Weights of a small mixture-of-experts language model, trained from scratch on English Wikipedia.
Size: 10 layers, width 320, vocabulary 8192, 57.3M parameters.
Experts: 8 experts in each of 8 layers, 816 squared ReLU neurons an expert, 1 pick a token, a sigmoid router.
Training: a variant of Muon for the experts, 776M tokens, 2960 steps.
Below are experts of layer 2 (counted from 0) of a mixture-of-experts language model. Rows are named router (the router's row for the expert), up (a neuron's input weights, with its number) and show model dimensions 240-319. Each number is 128 + 32 x the weight over its row's rms, rounded and kept within 0 to 255. Numbers have three digits each.
Before each expert's rows: "comes after" lists some tokens at least twice as common just before its tokens as in all text. This comes from a sample of Wikipedia text that the model never trained on. Tokens count by the router's weight.

# expert 1
comes after: " |", ",", "|", " in", ";", " is"
router:126117074111163101100132097160131106104093104184140164160119108145157052054155145113133173148168121165130094137129090150137154136099098138134099140124191165143101207139054082106097105135099135175156105142090111100148151119191187126113123166
up8:095119141152128083129105075145080104082134080155151094161115102112175128141086192111157116070142164132118108127174085054090156096134104144155116138115159178113126158046165129140129173097120141145050205138168134136115123144127156126126125137
up9:089114181107190153140148181140147158136098149125133132112117223036111139169152147089144146138098094172188112143134161101191190126137154091091096190143174140131109148153037040161155139122110135093119145090106106131091095132045148102110149162
up10:084125177114136110100198119188067135149084136098156187092096147069086109138089078137168156174072169082087072100128097107127067160137148172078084114137193122131160173105090184073128106161143119138166131105117138118151190144061085129126110137
up11:139110126142136150165130087170119106148143136150106141157095100103161123193146113145085125130089147115128127153133163154178136160165073114099182140126120178159151120069079181112089157063088121069069149109088178098084088145090144092101139119
up12:097068104170139126096194112140120129113195122075107154137174107143087124184135077103218132132172108076146113163145107175153184150101156076161095158114092137134156129172156170125096101214121158075174111124112114106164096087154108097149184134
up13:164088095172186123185111109131166152105142093179111105105120118147112089085158105133136137105135115083169140137165154136170111121122110125129141140136122090122131117109058159079141171117098123145167118123182135162094156137055110142127176175
up14:126149198209095092152130145111125159111101116203148107185089097077181108139155157088088159174109104172164108166091123095170151108113132116168084096146150142157113175169175130128095133088114132112112131099111166173163078116160099129109122088
up15:193126123094097136082141087135074132084099190129104098121144103203161129173076109095114125083106148152126113106153141103099139149111153089080118147043185127136147177159056116162094111157126109118112115136127172118198070097125106095063100105
up16:096086109156147176092057135155152144154170133134121132124086118128127065169155162152053152166113108120104123122199155154131122126140072146181143117104140155113130140073122120079123136137100121155111163129189128152084132109139160098113119148
up17:138095049192109094138087116128216094051114077145174074110129094131123143147076116164159140150100131140118104120095091101166158119158133168168116113168084152160157098129132155118105143166093101130138126114114116160109129127160131211150115141
up18:076189150157141092110130086065135142137157130119114126117140137154100139131176096127122069108109132146143118178113084080126105126137113125133118126138116123109116161196095099069089091187100067105077076148184128128169131134113138127099088133
up19:076081142157096119116132084161113067088132124095156116109121102113107102142152173089134167146094110090132174113123188113102151120114118110101109120169088125174183123150080161147169121070178093192154094150103161151118131093122124107181082156
up20:062121070171139119098070138144129106132129147145112151179114164088189155138103134132102158186069124114145122115183140141096134076106074125102120090122116148096171084095087084120136156139182085213136131115089164107179140107102151140094160083
up21:116155139119070132115127130137124139117160109092081102121175169205145117107105103145162150142112107126091105071124100124113157097091189125152147149089077149171103138122105094132087106109122142158061171143152126155151084131211126087131090098
up22:143100133080117160177170136089075114140122134149158028077127146134162134157115108103127138106122162098119114136104060202083167131143103075089136119097152106176085164157135092157101112127132122078171175144128162126114110137141112160131165065
up23:200169172166104181137108115102148170105104078102144089125158104087097109126094114145068101154179161163148088159082106097138112153182134136093140094152147121046155169164123132111141119081130155168118156113152110184154128107158116117130093177
up24:123084111096087127119143152170136056070096142123123127127150127151169133103116054097108140097108148149098089125124152089133131086172182118132043144128154130089122100169116173128129061142149095147119183101100191162165123154131098070090081087
up25:160147145145127114103123141109111080126121133102051099161094176142136095148141078160111166114141117160147121121081099076090177091195143113100120117159169177137082134160045140115069129144115165108132097136101114142096195114125153079157106102
up26:135128150168169164087153110165110121174124110115125112175148104172097080154112142127147148095097116115141147094111196191152134098134138120079180119135126157094115125132146052155085073097115125110132119095106152071074127173122153117123192082
up27:130105130172117167118139172126125147157084104133113199116091140123130146130146081136137134144094139185160163127098142161139100147135130163111149128127103143152194125173117119168110097142102120109154207135082140095150093112134182143133126148
up28:193096136119069144179125133083117159150080102165089199148096085124127113168155132087094151135153184090138149125157175168100086177101127100118085110136123113129156142142100146092112113093124119118137062027120082150152114087143114105139125112
up29:120175118143133157094120123041140162073144181125079142150101103129163145133094163130159127071097109159119192090162181131109059144125152115095145135154151144063158141147104140109143112069107119101072163123108076132103085156095106184131130128
up30:093091145123158152138155091153160065151113150102097186127134140162105135157053155164134134137141075127138124124136092090098179131168098145134073079086059127117120197125097165133146085115120124151108106160137179171138134160109132159139072146
up31:101130085140057151178121111156068148052078087143126127112108084140117146141120133094153073145126130114133152180150164084105084089136095081110130156110079141112096143116088130142101142117156138188117087134160130123116095093166121131080155085
up32:113101124159129088124128154134111183157104125063086124158137132082181104157112138169105108132119148089178130139194141166100130129105130114113185128144166139104123129139067165126164194149108143116120094107109164150095106193124141087157057136
up33:177119103123168147132143107143090137120156139138113167096163155163172168102061146106165105162138160190150109125164167156076191086142027130157108129125126122127103149118126162121139129180065077160136170160136104171174144059104197126131134148
up34:117115117181146094116138161167146151101131082119157111108164095069131168109141162067126133101168136132027174160194165099097121096106101078108098156084197092074138129151098114138119153145081121125148146158178097099151142105131102129098175178
up35:178152146165145187094088133140112109100047140114073109134165161123085117084150081123091090137167141117125082104131114138138180108115106080099158126128109139112144140092128117155155147161151134120151092147090116076137153109120135119151112123
up36:145180121140176109110157127128119119128111139183121036176087104130141153181076174135101150126116085157126103038166090073153109127123094187137168116098161112141143109206130118082147150153149130131140166129177201141176123127144158185105097138
up37:130126093119121134092097158130127083105118151147129162113109133111101117141080194133096153087139148128155146110114155136057159149146147121136168156120164107151111171152090120119137177139163151096172096111131126147095146129170160121123155143
up38:098118144123117162143165129143127095094111141146087094159146095152168095181108091127155185135056156159188155143139097185099125150151096120103147057097076153129151115102106124102135142086095147102113205126175147158129081098117133148174136134
up39:105098141114159112169129104100169136134136072108103107119094079156110119111103127132120192127111171095128084113126138186115116139111216203126163172095090119149163133128134173098117106164150097088119102148132092073139106079130157150173080161
up40:153114126097163162132151131097117128100102080057126119092166116059175090092121091130153151062084188074150159127125085153108140153129165096071137185155110124133158127141069122159065163129094106130079110133163146104150144073142064103177158086
up41:170100145122154045102131100185210190123145130128124129094117162140135144083164120168140148118159135104152116117124144129132143127071153141130176155121113157148176143087106116133117096150132115086139151093138119125156198109093122064119124102
up42:118177093098067068126142090092135127093116137176155121090145139134128120138109228086159133109078161169128105102150163108081120123110136165091129086110073102132170106170143158204139177151180155114165157150076138085131087098100131124166083079
up43:193185147182129145092166167129117149134135111088153131119117099096121118139145141138138201105142187166167185115127099098129136108098099124100141174128181131116138162141066168101055163116151102139159168158139159098092167103148095115119127116
up44:178148075146133143150120136127129140129177131172086123103131063080103144127097134148147142163137037121182143144137105133123117095047169173077170127128100095155133170135090125183156147118129095137120178059145167122172108088166108163089054152
up45:147115157060132117079097145180148061076128118133190132161128175178072140158104089105185191140138107194159128153089147093115107113109096080121066127121129117163103209144123153154098123158111104063119175178086102120183151104161123144138135116
up46:157175169147104188100119077114134107141146080178161049104087118101083152164145127148118140104154166165121149188110112087097068156121144159122139128142103120069144102118119090094129099132108148107065152124119088206154134110119145091157118099
up47:115125142117121166142107175111112142190092148169108153109120140114153110168163185153131109123158120118076133176176118129118130129135114096109156126119149112061109093152044087116176127166169101069116172165138103115120122092150069151111091139

# expert 2
comes after: "\n", ")", ".", "==", " =", " =="
router:154126126122091114081101109136160105141112160152121202132107123120136117080138159175171166154144120104161116031099087118060108182121151214128074141122107142119083098130158108134090110109104127159091178128188194126130112050127125148088103140
up8:092110141185150132147121116126098121096115062158117085112135174097107120170110172091146218118145153087126065107146101123160178101112141116107076094135208135179103142133127104121132059130153136135097169145146124156112091104145127127149154109
up9:097126126183098185083154107125176115051157082171128132116146047129089201159122148116114180149153134186135122150146107084093143170102135131137123108093147137149099106157179144144091146134187097110104149133108153116121151156127055129149136095
up10:129149123150106111140134174171108157120097118104189167070104143190116158091070111112098165139080139118122180117152128167131124123168174158096086123073123105066133108181118139134119085088118159078141136164103109121114048107100104152170110136
up11:104173116095144146151097178130150162085056098157107088100089061139101118087117102116105169115155084123117121129100134138121192136135146099064178146111128135139132121167109142091141102125061142100144150148161132163162072119119167128154133133
up12:143116110146137110151128131098120150148098121177143077165149181134170161149147103152165085150065160083166151136156107138137146136160140152080099118086141148115157126128131166140106122163138146046136067140089123202128151124142157129160112126
up13:136104137087103102118093144094091117097104143120177126086132152116153111161129101095109082128117145163162095126178163114117134161112147154120110183188131078115140115063081091120117082152154067138074117175077129154182117139078147129131155153
up14:094162066175125169156149088118126162064125101124103121150098042153143113127128078133135062142173150158142083107152103157169174145149091173124143166135122150117089152129084129200098134087132191145070094146098170155106115136111158157137103078
up15:109086145100106123158112136100129100117110057072130055107128108129171128118178131170145099149065069143159128059128160159199117087136086106161119174148149094127136114226117139090158125118151128070157096123158132084195111114133130160126110136
up16:111163139145043197084158155132126125127151140147167142100148146092149115128196109150129121159149060083118143108125106173130183132139106144131138119097143098174090130102139071094152091129143152106149084103210113147126122143130079132172078134
up17:087150150075098102110112131100081143141127158103140147098091165049067099118127136072083109078121130112075154090161137134135091124156145121161129155122115139093077173106107128140086115066116086148116094112035166098120142141139104123156164070
up18:121157152156124122150145087144125107110081129051128140113193105157155133098145167115155142114111209186134156096159138137114107167105173176073167151149200093174097134159137129141229143112113142160075110111162179144115132186110127086121101139
up19:111161111138120070129120135117118130167160153182106166125153105168154152151120061169130118167207145132140140112115140123080116118167110093130140059171108080121148138103089085165176110138149176110097100107140133102120125138124171180170143130
up20:102075141086180169100180137121136069100150144174149156149098151095122131141152123169060096122129013131156079150107126131161126191122213143173172143088095205068134072089122144110128121113090145130104074092063077187154120135108094112150108102
up21:138114103153122072119109142145053133167160167117129111141112148112135096165115171149094098114090133141128117110152130110096095182121124179189168150195132148111161090155107117103130200144210194115164112066123183220099136168169118120129119158
up22:152145108115117108173107165076085085129168093177123083172146131068160152120103134158178138146112137190108130087084101093178099171133090176152121132090122098043096120081125091134107128085150137122117125163160152121131055143134137154161136129
up23:149164144193095150131124155090125118194138171111127113056109077088119144148184134091110124135104170143083151143156063113110154059137099130083145115125142152102125103116066151080116146170152117190168134169122098097143113190110153141131192175
up24:133099104151084090166121108078062190140145058179124147104164126159150143128146133091151149097170116091170168085153176160089150097101127125101085129100124098160102147143146099153111115118145071174122098124121128162078111145118153094101159108
up25:106116096153106155118124148167165135118145116070118125137180130124121155080164174103114197133129109123071091128146112103149109131175094142107131135107123087088113100116161151111177071094078164089127124064118096127163106143175173121169086081
up26:115134097148085085098104134132103208135074122200128122108111097169098174073112150113114130134157133165097161149083206125074120112155155094174063110128080087107141130125114116114121141109098114086142140165117065132124099117116081113135110170
up27:113088112153051096116115134171136087114187138187112132107136137130089104095124168129109112147149145195091121094117107186178112105115126220105156115095140111121110064117163145151124164202105117101141084189101110073074127145149164135166190173
up28:129146173182124125112131174159124064105131135045180207134107124076125128130126167120131119082098136163136114098066174113200181124101133163109128137104162146167116084157144127108173181195119137097073137102114197133124133136075094139125092131
up29:145076165095108157129173132098144094102120058110109164112117080142105107119134119125121097101113068126146091152144085082170137176145162209160170108110135137103166094172115074128084130139144123170114086122119159082188097094120139128107133082
up30:084154127152112157148100141165088104133121148058124184098118127132123122076167094189140193162182103080144114113116078091182135089127142151104092164107119196087100050141146173119116144079166203126127152106238136154120156164146096172087103101
up31:179127167118084124074074114047181169142105134107122191149073125143134191109115177170114165093088125118123135087112128148155099132152166089132149199165087106160125096156118115148178100115070068114147093126147150140103125133154117153127095121
up32:133114072049120124042136146154135186100141174099125166098165127166126128153132159144089192135140117139126164143085106137102193106091131143130127163119116145095094170100100139102119167176152158139107172151105150177154106129148134181108095165
up33:141150113143072098113112097159141139104167185185143090109177145187111139133140081183115144107098088200127157111108121132138097092113131123168137140092131122140111155187097151100100138072132190131091122096106079123148179107095089149184088133
up34:195128087100110099144173117161119191183176168143105116127127127102156177112086126094124128129154095171157094134159127164084124143148151155163156130134082147139156098143142183113054111139084102169124155092163162070075137118125180105123161089
up35:135192126140184133139169141137169133166108108179162108182137155086124191168168149163181151093166149120084175080082166134185154128073106145121100168165145088163121160122096112051137159065134092175130090147109149134154145143086109141122104175
up36:149102140144081123145165184130105150149106143146147161121153087116167104108115145143133136103124135063110172132115138157154102120096136073064125091129149185075092073069161121137134173128137170183095124167129159111122086211124134102134138162
up37:114159155118097113063139134119130079155139125073119163078128143103159075118091196071143130070081187098134144125152084137129148153112148121103140083147104086114110105170089170109131067111092111088160164095110146135115096139159126108127131106
up38:153113074099116161183111125086169158111076064144151162159218100159156113155152216146090091168139096181144141130130095173103126102161127114144164092165114098131130060101189092119109165133133190093138142152107158152101121155134094074118123098
up39:171077168122095125157144148105118166137140100132101072117131142098101173078129083116146085103149133115121147098082171154107101111133127120149105154144165149147114130129093178156189139084150167150044168141090084100111114139123073109187161160
up40:110089137181118115205177122091078145096165183158125134141184124095083180175136059197141105135047135113130139074092120159068135181135110127115115172107068174085103152090131164132164123147139124131096083056125169158106164166116087138145105067
up41:174125156130109141143132143138203103110106129185107130116146179104089137143125189127137115176123144130202102071154166174015088147091118052174146174118092128112151160094137163172102059140159169112151107139108154102157125108143084166102149103
up42:093140117082172112138056149146153098101125112096114114181165118129127174145095090123089161121085076119147096103122127140164201161205154200183143138164186101143113121156093122146119230104142131157157136182088119111151151117162139092134115172
up43:136146141119122202098144182109162136081121128154075130126145087126097066120096130120142138143139130127118167123161150163139129138133177131100192139164143140078158147101100153117130094161069119129154155114113123099109146172123130138164132153
up44:190146139137175129085127154084104125089120099144111128127171153116157135145111101163059126081126103115134135126125125093115111112102177165113120094110160183113135122110154118143146159172175126174029155168188081122132144153147160123084119129
up45:098182138102143121144142182165113139114172073147105070130137140134144158133159161138113104129087120099103114106125106112143151165116122119113145159086189123094068139129088155122198033100060183071121101135084110109119118104101126109165152094
up46:187107208151092137152116129103098120114083121075130073115091102219090131137140135138131114110183144098099082083148141135129198147183135173096092123215128149119056080107101184030052146176120155141145084122125128121144191153219156146129189123
up47:119108138145084055114115135103145132087200151070143161175128119130156154098131204161131129087129123172146148107072144160135093122122143061089118100073173126140075074174175091150081156117164129144071114120143099144129121145125150100150133124

# expert 3
comes after: "9", "0", "ed", "8", " part", "\""
router:137105142044157189088157126127141155135125090174176169169114134137189105127125121113109141198127167116109082117143078127089082138075136183151128163050162126070126156091084100106167105094149118121130148150146103146129142108142146158063168106
up8:140085138129146114125181120146175091094146123127153107111063150146123100144153116125125106140209120073150098116117110172088108076122098177103193128170193119166135121151115126082163092156091169189125129105103148206135105094110168129144115079
up9:136078163121082097167099117039069137157088143100117158083058157126139063115131077118121162127136110142153115158147127138131139106188081128136092095145119135090087103113125092127148079205079188111109139152125119083151120197092110122156186117
up10:176058145099191126175110136113079120100120108142137122109103128122188147143144109044156159130129184080129118129099143101145064177170108147124137149147088122092180151119094075087088211144129098112127091081149146080130144153146140184158116149
up11:109113217107163166104099084134118152106086117144138172137089129107146141135209154108186178120185076111052061154100149125096120074112155075114127167178099086100086102104130076162132084133109185059147136109122151112132104065148220074184121109
up12:138085130152139102075134121126151112129136073163131165077119138192145155087139165151153115034158151125145172078154133148155174117196101032121080166170145103116130146110095147133109191117131129137143099167118072088097157152146130064115081170
up13:136140129131151055086188105157144119139139119116081156140126149199131064128137127156127130095192169121181142110093142118123082167081100151118191158094164122115167129112108177197173129104079153147139094100139137086117165112106134118150148126
up14:137140139174090121209126118101147178116161142136156084123148142124073138087126116145139113152128141152136173136116156123142122132124129119140155162047167137151113107134035158111098153150109135108163104099140111117131121180094143110160140119
up15:156125151097193118149091128076126096142127114082104159088166063145177138157103180119120156109115119131148073115175130129103116129159136060157167109160110190157102178139085133107118179132083111091104176092144145093150129164149158141094168154
up16:095161149060086106057097151055171086209128133107051083161162100107158124094119146099093150168143170106154174137166118187080164118117132134144155084098088079154092139062105140126130118148122148101116152108156131122130156143091077126136147126
up17:138130133145104069127188104112129098132123099091152142197039117164088118133044121156148179167096130120129166149109146067148103115078124090098147206126178129067188138081064129139156134092098150124104086088122105124054136079143123070148102164
up18:176143178109087177172069134148158151083139130106168112120077146157095076114103096201098151145189136093108099125084159075100180163082159135101131129163109148131187140090156132168151119118132077136062127105143146129170165149139095133097165137
up19:140103121113151128127140115124115132167104127140150153116187178156134120135141108095172137124114100163128083129144069116138153124146076104072129100121185084109130148133102109114070097145136093073089126076152108147197157144119057086123169183
up20:094172146097103118121138114167079111138161143132121090108124071087171171114114093159153100088086129171192156142104107150139163200133131057144079157131104111123131107127090109092106138111104088152129094144098126200145180103136138124182108132
up21:128076097124107138137094144105099115144094161148161117058148131136126085119116201158128158162120112166106148141147113099129149125100040159099127118097167165140119068100092137174135146103129152147142093136121154128193120162123102128146096106
up22:145162057100115125151165138138109164111142164100157096138135157141118096111060058176125059074145095136120079109149111117178045116092191097135119118196138130175132093163073105182123111114112121125162139148148117094099121180123156156113174095
up23:067119125148168088101128136116078162138147090128171122153141096104106030159043193164145128153109130184128170084166090072135103144083114154141111092137087160115151130149159156149121142088160110171208081115098085071144099101134184121066104120
up24:100195172121125101128121089122154160117129135098155208127112158145111095162111152143082119147105178109180110187113124160125140061046223131117162146086186129134135192059101077130103106065129149004117037086117159069146092139097169114151155189
up25:138107096154146133171124133169120146156138100095138153129104155087087139082113140128121135143079135126087158108073118131070160083113107151152126088091110193144139152127190104138163140169111143110129122068198112163137112105130060165085147181
up26:130095122125109095121146126133097115098082096101088119114150124165119128123171141133155148149107097113153062131133194108125206133143102203139184110126106148069151079143094191079167129176196103135103146073104168176131126154091149124161192126
up27:159181073113123133134132156111168182053119156135142125097133097116088149159119074112187109140179170138086088177124171104106162123154130131147131096119158128138118165116114115129152111063075164112140192086162084137109114185075141094130186154
up28:142120166136077116082127102138183147104102093128102165102131168110094128126108179093171111125060118101111135135100042117091140156133171097065080103169119161103142118095131073147115140163078131113090121090109163105152182189141157114064151152
up29:118097142092071124186131119144141137077164155123149122116045143149146079101091138112153168114116099160142082177066141154185193124076122144161165119153125112145149173140147092139161118073126101144135137144098095121102110113167110137144139134
up30:161120118111125168101125105114117098128096151142146120097124136074083098128089155125091172152124122147115122103119123144133124143143199144137122066129156142137085077144136132113120122089093144120105133125121106101151131116150121163135141115
up31:130115119133150115118170149160118128164164091168186084117100124100149083111124115156159112165071174134107168082129075127127179160097088106106122140119172101110152146105180099213159143232127145082184094127153152136140124137169109127089157138
up32:123124107089103133114103165144123160106098149162161134079145113064100112168184059118139146151160096128161134205137129164110161087145093148209109089113122148125137095117146146171068084140160184139160186123136146148071098152178117143112110207
up33:168131097135094092088160156115192173114092117149157104165168108121126116138135069156164156135153222107183156094084128128143133148166099099113086163184107140102127137106136186103140198104080174189177083057170119172120133109142113155045172117
up34:118143139174082145105177120108136215116164140090160047130131165193156110119153151105173151129089107162177152148218175130116095084122131087130158163126134099180095110141083165086144186171128182140085155122152173096080130105150153078157135108
up35:122113156102127164052115137144129110146127088186125169118155120096125137190139075076145114102125107159102131068150098094107123098141182126172213151125112107122129111140167133097232119186151140170168106110145116170133119134134092163091116123
up36:150146141118132092163178122131105135118078122128120087113148093139128114109131103160121130130124137118114085171165157092097125113146169191172126101090127074104112134173116145082143116127107130130090151076150117129117144155084163122111122076
up37:090112131169109102174113173123107125184054121098188155084076128150161173125174091091083114109163106127076135126219143060112167119106154157126065108141107127110117164158188124114162147115101121074115134123194106084173131179136097121126098173
up38:128204189134151100092106176178143100097176132118076144134053179112084127159136086126099128163094147069159175116133099149123125130176117156074134095114103097162173153131058116108113167190148144093177146104170136118101111183111191140152073077
up39:127094150119142167089135112181036048190075118140164153087156099160137139098129137155144124142139149116132152169151123142098137076124156133086089134081160119015162090144089138164108177116074111124144113100156159092117101121122123134138119126
up40:156112121180119123090101175136066156162069129135205154156086107088121151150114193103118130162155156144143117169173159137117139139086123154048182117102118203125084092186118171148130146124101094097096109140040083108136147160122092158133156162
up41:125070158169167181145091109145164104112152190129143184104176138162159096120156199178134144126162102131104174150122191180164085102132130174152112100157131184173107156163121089041167110086110056065131128133082165164115114079102087113122135103
up42:129176111139085185223091125161162120154159057149137104165125173075103078132111170108162148117088092174132171196172170116138156157136121125106156084060097162167148096123109153092088120144136099079129137101110133083133054185180105114156136105
up43:166168161131107038108095176129136125147163140096141136139117113145110143123086168133149122128174096116178164196176141219136131159134117131120093140092142069129132095134088061181176145120131142109168109139143086111162138178166137154144137090
up44:128134129106148153078138224143069138118096142084153110128148108152072162111134138143147118145175157153157117134142214131095138158152099158111169075087095148115117095075156073114093148094136088108159105154124114107145132089129112160183085119
up45:148167078165130101113143180151136097157115107187116086109149145130092126111092103085073125159107053065181182159148122166169118142156160076179153109112149151134129106183164152195094125162150104092094163121132115120132094072207085095102123161
up46:118154177134177131142155117244122116133139162148135094083078140139139129213096128113145151123080146118143086186110063103131081166125151129160107163131054171123120114161099120165130096122143118103148143168121122190193167143140124117144163125
up47:142064130183092097136115099128187122134098192170144167106186165157176072139129134065122149145110161117172123075129160169201185128171111091120107098102140147162095082128186148107097129119133108127165178134148096144128043124105100081139161159

# expert 7
comes after: "'", "0", "1", "2", "8", "9"
router:123183090135101108084120153135110079101128117187152168194114105163097193151113114064137107124166113146148110072132072110125186157158107120091105112120092173082099134133063068130212087108130129178170121155078140127122137140154113131138121097
up8:130107103156150082131125125086158114157130145138124149133089141133088127117100172147130093142123130187161037175156190185136127099106149072188103122148133092089173207140129114107143143161126191098156086156164128107160138118170173163100133144
up9:129127125202084107088154095122071199120096085137128153137155145163137126116128084093118137155140176102120147112069101135158155104141106124111046137116148117208100126131089128103147134144136171113085154114112115058152099141144152157135152158
up10:193101114126098081205120167152094157113163118133165081158106134138088177142105130083061137135140099163092068133090126077114119113157115153135177114074130173147114208145135123110108075150157131096142139137118125130181195075125130121135112147
up11:133106074155107126101078176089104080158153121121124053116059096108120134138162138117101108134157146084110115124166145140187191118159140140101118148103152108147054147143090093093122139132096105129114106174119093160058070195133105114182144098
up12:094099160174123137125114137142129141131152097155122108159188122166159183125152096129140155149054111120147119093111087147123170123092122096192081098136094159136135152154150172085103134112117129089135123129174155117090173148130103171127138125
up13:137134140100164140136120193081166102119106078114140110163159164165121136138117160180175130120159114079134117159102124096144158120065143094107087096138106113141108140090129101208138206099112124138122118116105086114144149173115136135132143146
up14:175137147156090163123106111157132144143136121122070136088142151156087141107158123106152116070121205150124119099112088127138119057141118133156050139084138079121089111136143092148174172080204150051081160138136132126126106127158112134162188134
up15:129132120130089146118084167153101159115114148121156127115110114133071182097165110142128088148086103121113134094108143129144100150114127107156129105078123077099121190109147192125092111129148178130134150081178162083100080067147139083141183111
up16:139129177116165162094155133135099151144165108126188081127153121143122158182146108155163143127109121202144038112144116122123115130191172178157110125130135173063105129124152117136162106095113119150143128118091096170169143165069104102192107145
up17:106112128171135149106177149089169110124100131133185136161107103068176131131090090088110087149151104185126140107102155120158100154123097144129089132092121069040149102116158146128104134093117107094152118071113099163104126102193111103135233183
up18:124139153136111120114090150096121110132115087170168098141127123083198142203106079121147162159117124141091092108063139140110119132118150186126147133142095171106168134105074118105097104171126110107065144137091151160167091156140085175124164135
up19:142122084110094073155103162112155136129075066119117154104103108115189105100130096150112128145126117130118101068094103100161145092114114078106125104083113099110116127109137148144158146187169168103120169180130162103124157067106068165099155139
up20:126089136174096144088143119155129120156124169172076155112038195103109090114128098117120160199112133169098146238113135108120153171137172096124179142139074184112113132152143075213186189082104111142155054065130126142164128115148097158109129113
up21:087133088146166117132130135102130099107130115083137065158142141148156099147150097121163086128131188191132122080059130098114072152190131130129112119153095168148157104101157120109119146126060073116094147141145138171084153092154113139107133125
up22:090138122090154099102136198086086104140116137161082109131133134129106100187112139098100124172223101102188148082122165149151126154108133136125116119150105124062117132183087135129124088134124057106113112144164186200066101154165141152145148088
up23:076140122093113142182090156089069113166181158145180088163101246159150145091090167170125104191145140163149120169176116157156138148159167145166171136118098157153132111160102079166111225153103102167122150183164096117134127136128094140165068114
up24:166102136082129156187158118105112171191112105162077088113113085146130116125111145130068083116106127173130122085093113125093135063125153104207137090098093157153129172140083134151161143107137128136115094111102116162137106071144154119127035111
up25:068109134142127180154113166135180089129084142179120163141133115083123107100137092058155140106142155180151084076069157062136123134114160088114102160138115158145143186126093128132155107107115084089135142177122117114090142093134090090138176121
up26:135207144148067093062104121124135162140110164138161133123109117109116089164126122116088161124165111092139065072100137119129093122101121118089152115073188117141130128163110089103129143163068156097107158124154097103088119178100101121112102103
up27:135111113145161165087138148169120135128136123137130147143167126140136088133152096163143146106127109117130087076155103104132122168121100158168096185180144094105093122134146148058144153130121088140123092108148123133097156132157137118125125127
up28:175150128117149113137182184153137120086129111093125124099094113122119115088097131141158178151148178141130164120146112142159123091101147129204135111092121176142087125169118081163141088144176140055067140179144132105120109114123173131045106111
up29:048102108164145112063126119124139125148093122134123159112081173116104076192135091097119173133115137125188160122096149125134118150079155161111137171076103116155202126172111146128137113183147223153144140169107130087076130143081130094134139183
up30:123165098129147075062140114053136149120140158159079172133146111163124160084192123104089131099110116151166116113194125133071063141089138129134133134116189105126147146134089165099106119089119144154164112059112147110103184123118094079135086163
up31:101099115118112127129130148080101131165051153059133078093094129115126179133127132130154144079075143088071131102137111082128115155110094096150112047200130185170136115099112130092147146178162157129131077107138144174162119098152100113103127147
up32:120165065105144119114184111125172183127135104132156086064113127039140139113122141092144175144143053113104115137151124117127092085105126115109112163131073155123199081158144109152100107155113097142084148133146128120111147158149191130112152090
up33:116064130125173137102126098106173233174170118197083094101185110132114127132126193091175080139106158091112140105157113140147125177085120082101207107076133189067101140043080108159138140096084148115136085115191079150145090154130124213108124112
up34:209141134169117122146155066158175088142136087145189119119175144165126110065151098136140053148100140160112124113090114101126111114170132115134083127058120150104136127159184085154160077177141137097105141119159197103157140110114171168120160177
up35:146092107169138124167123061168123093114148086121116146112120102183126170191116099181186173157095112157129090165105161189118103132043063156157077107116183125156142092142145072069114085168105104137191115125110088123125130122115173157152112078
up36:128118084190158139096148093103072143094137144170137124109145084109123137138092132131138072125138138149194157107109126076117059139118122143079134061116081125174168081127081127101139161129143129103146143115123078114116125083095143083171181145
up37:136168101098097129112126138092153156146133120159220103152098137129107150098137132151121129091131167109171089152088111105097080086160156175186088122161123144188165106130138092132142142126150168142157107201110146124180133139156162147151132129
up38:092135113110115111116121077159178166089101136162159083157115146158154115053150113127169132110135116107150163140140120115097197155093122161109105095084131138155108134110174070123127172114085144105134168216131173161133117107190149126112124215
up39:127159147124091113173088108184142116049128188147118101140073131114094150151103147143108146151102185126179163127165188135088139120166161186080177123208156170116116215128100141084129146133143182130176199085182186093100146134131153158173118119
up40:102124101117149132092104113120097139082137121038151149098118185103099144084151139098112189140080098090143179134052104117068077148125128141101122129167134144183120097134177088168142162132177119119064114139090096097159088113170107139156171165
up41:105084180124118106085159085151068058134154140192158124158093142132135147110128146139104148085139087151105142173099133095175169142064104117118118096142186088113069090073167108099192106085140131181079093132106155135178086120107086146162135186
up42:156129132103132147189174065077059110146137076117140114161092186137172121127134174159125143106145150136143112142139107138066082066165059133110113141119183078136055147153121068155139137121104165107124100088147083126123122127114152188134148116
up43:165214145153103188126110168102123160115119137077124206110159096173113141122102157076146121183177123121167091087151149192180087119063166157129129087099130149126149115128075140131146127098214131118093118055125130104124124121117055171064095117
up44:115077112126120134091087171190144141168171065152115176119060155077112142097134097103173121166169092134168114145096145086096102130127185146119134134112132139164103126201092064217150136110147159079116128118086118161156150125156134142076132124
up45:120169110099095074158131169150115128103141149104115109169139133191123100154155156112128107114113144130205170104120166149115085120123156107109139168130166174113082142169111110086112185138108123169129161126121179089162082136145106149197112211
up46:193134138124164130085143183151114132130117109142110169196135138158142143129075130078105209132175145087101095151051117173153130126169092170113136127138145156114152112110137114157141137103158127160135147127184109149069088106086138109104119132
up47:089117099075167131098145144120155154148125128098129121117146074059107105146146094087076143129090120168153085105112143164153090139159128141105120172123078156094101152158092144130095133135215141100167152117135100131133090105140157134101151104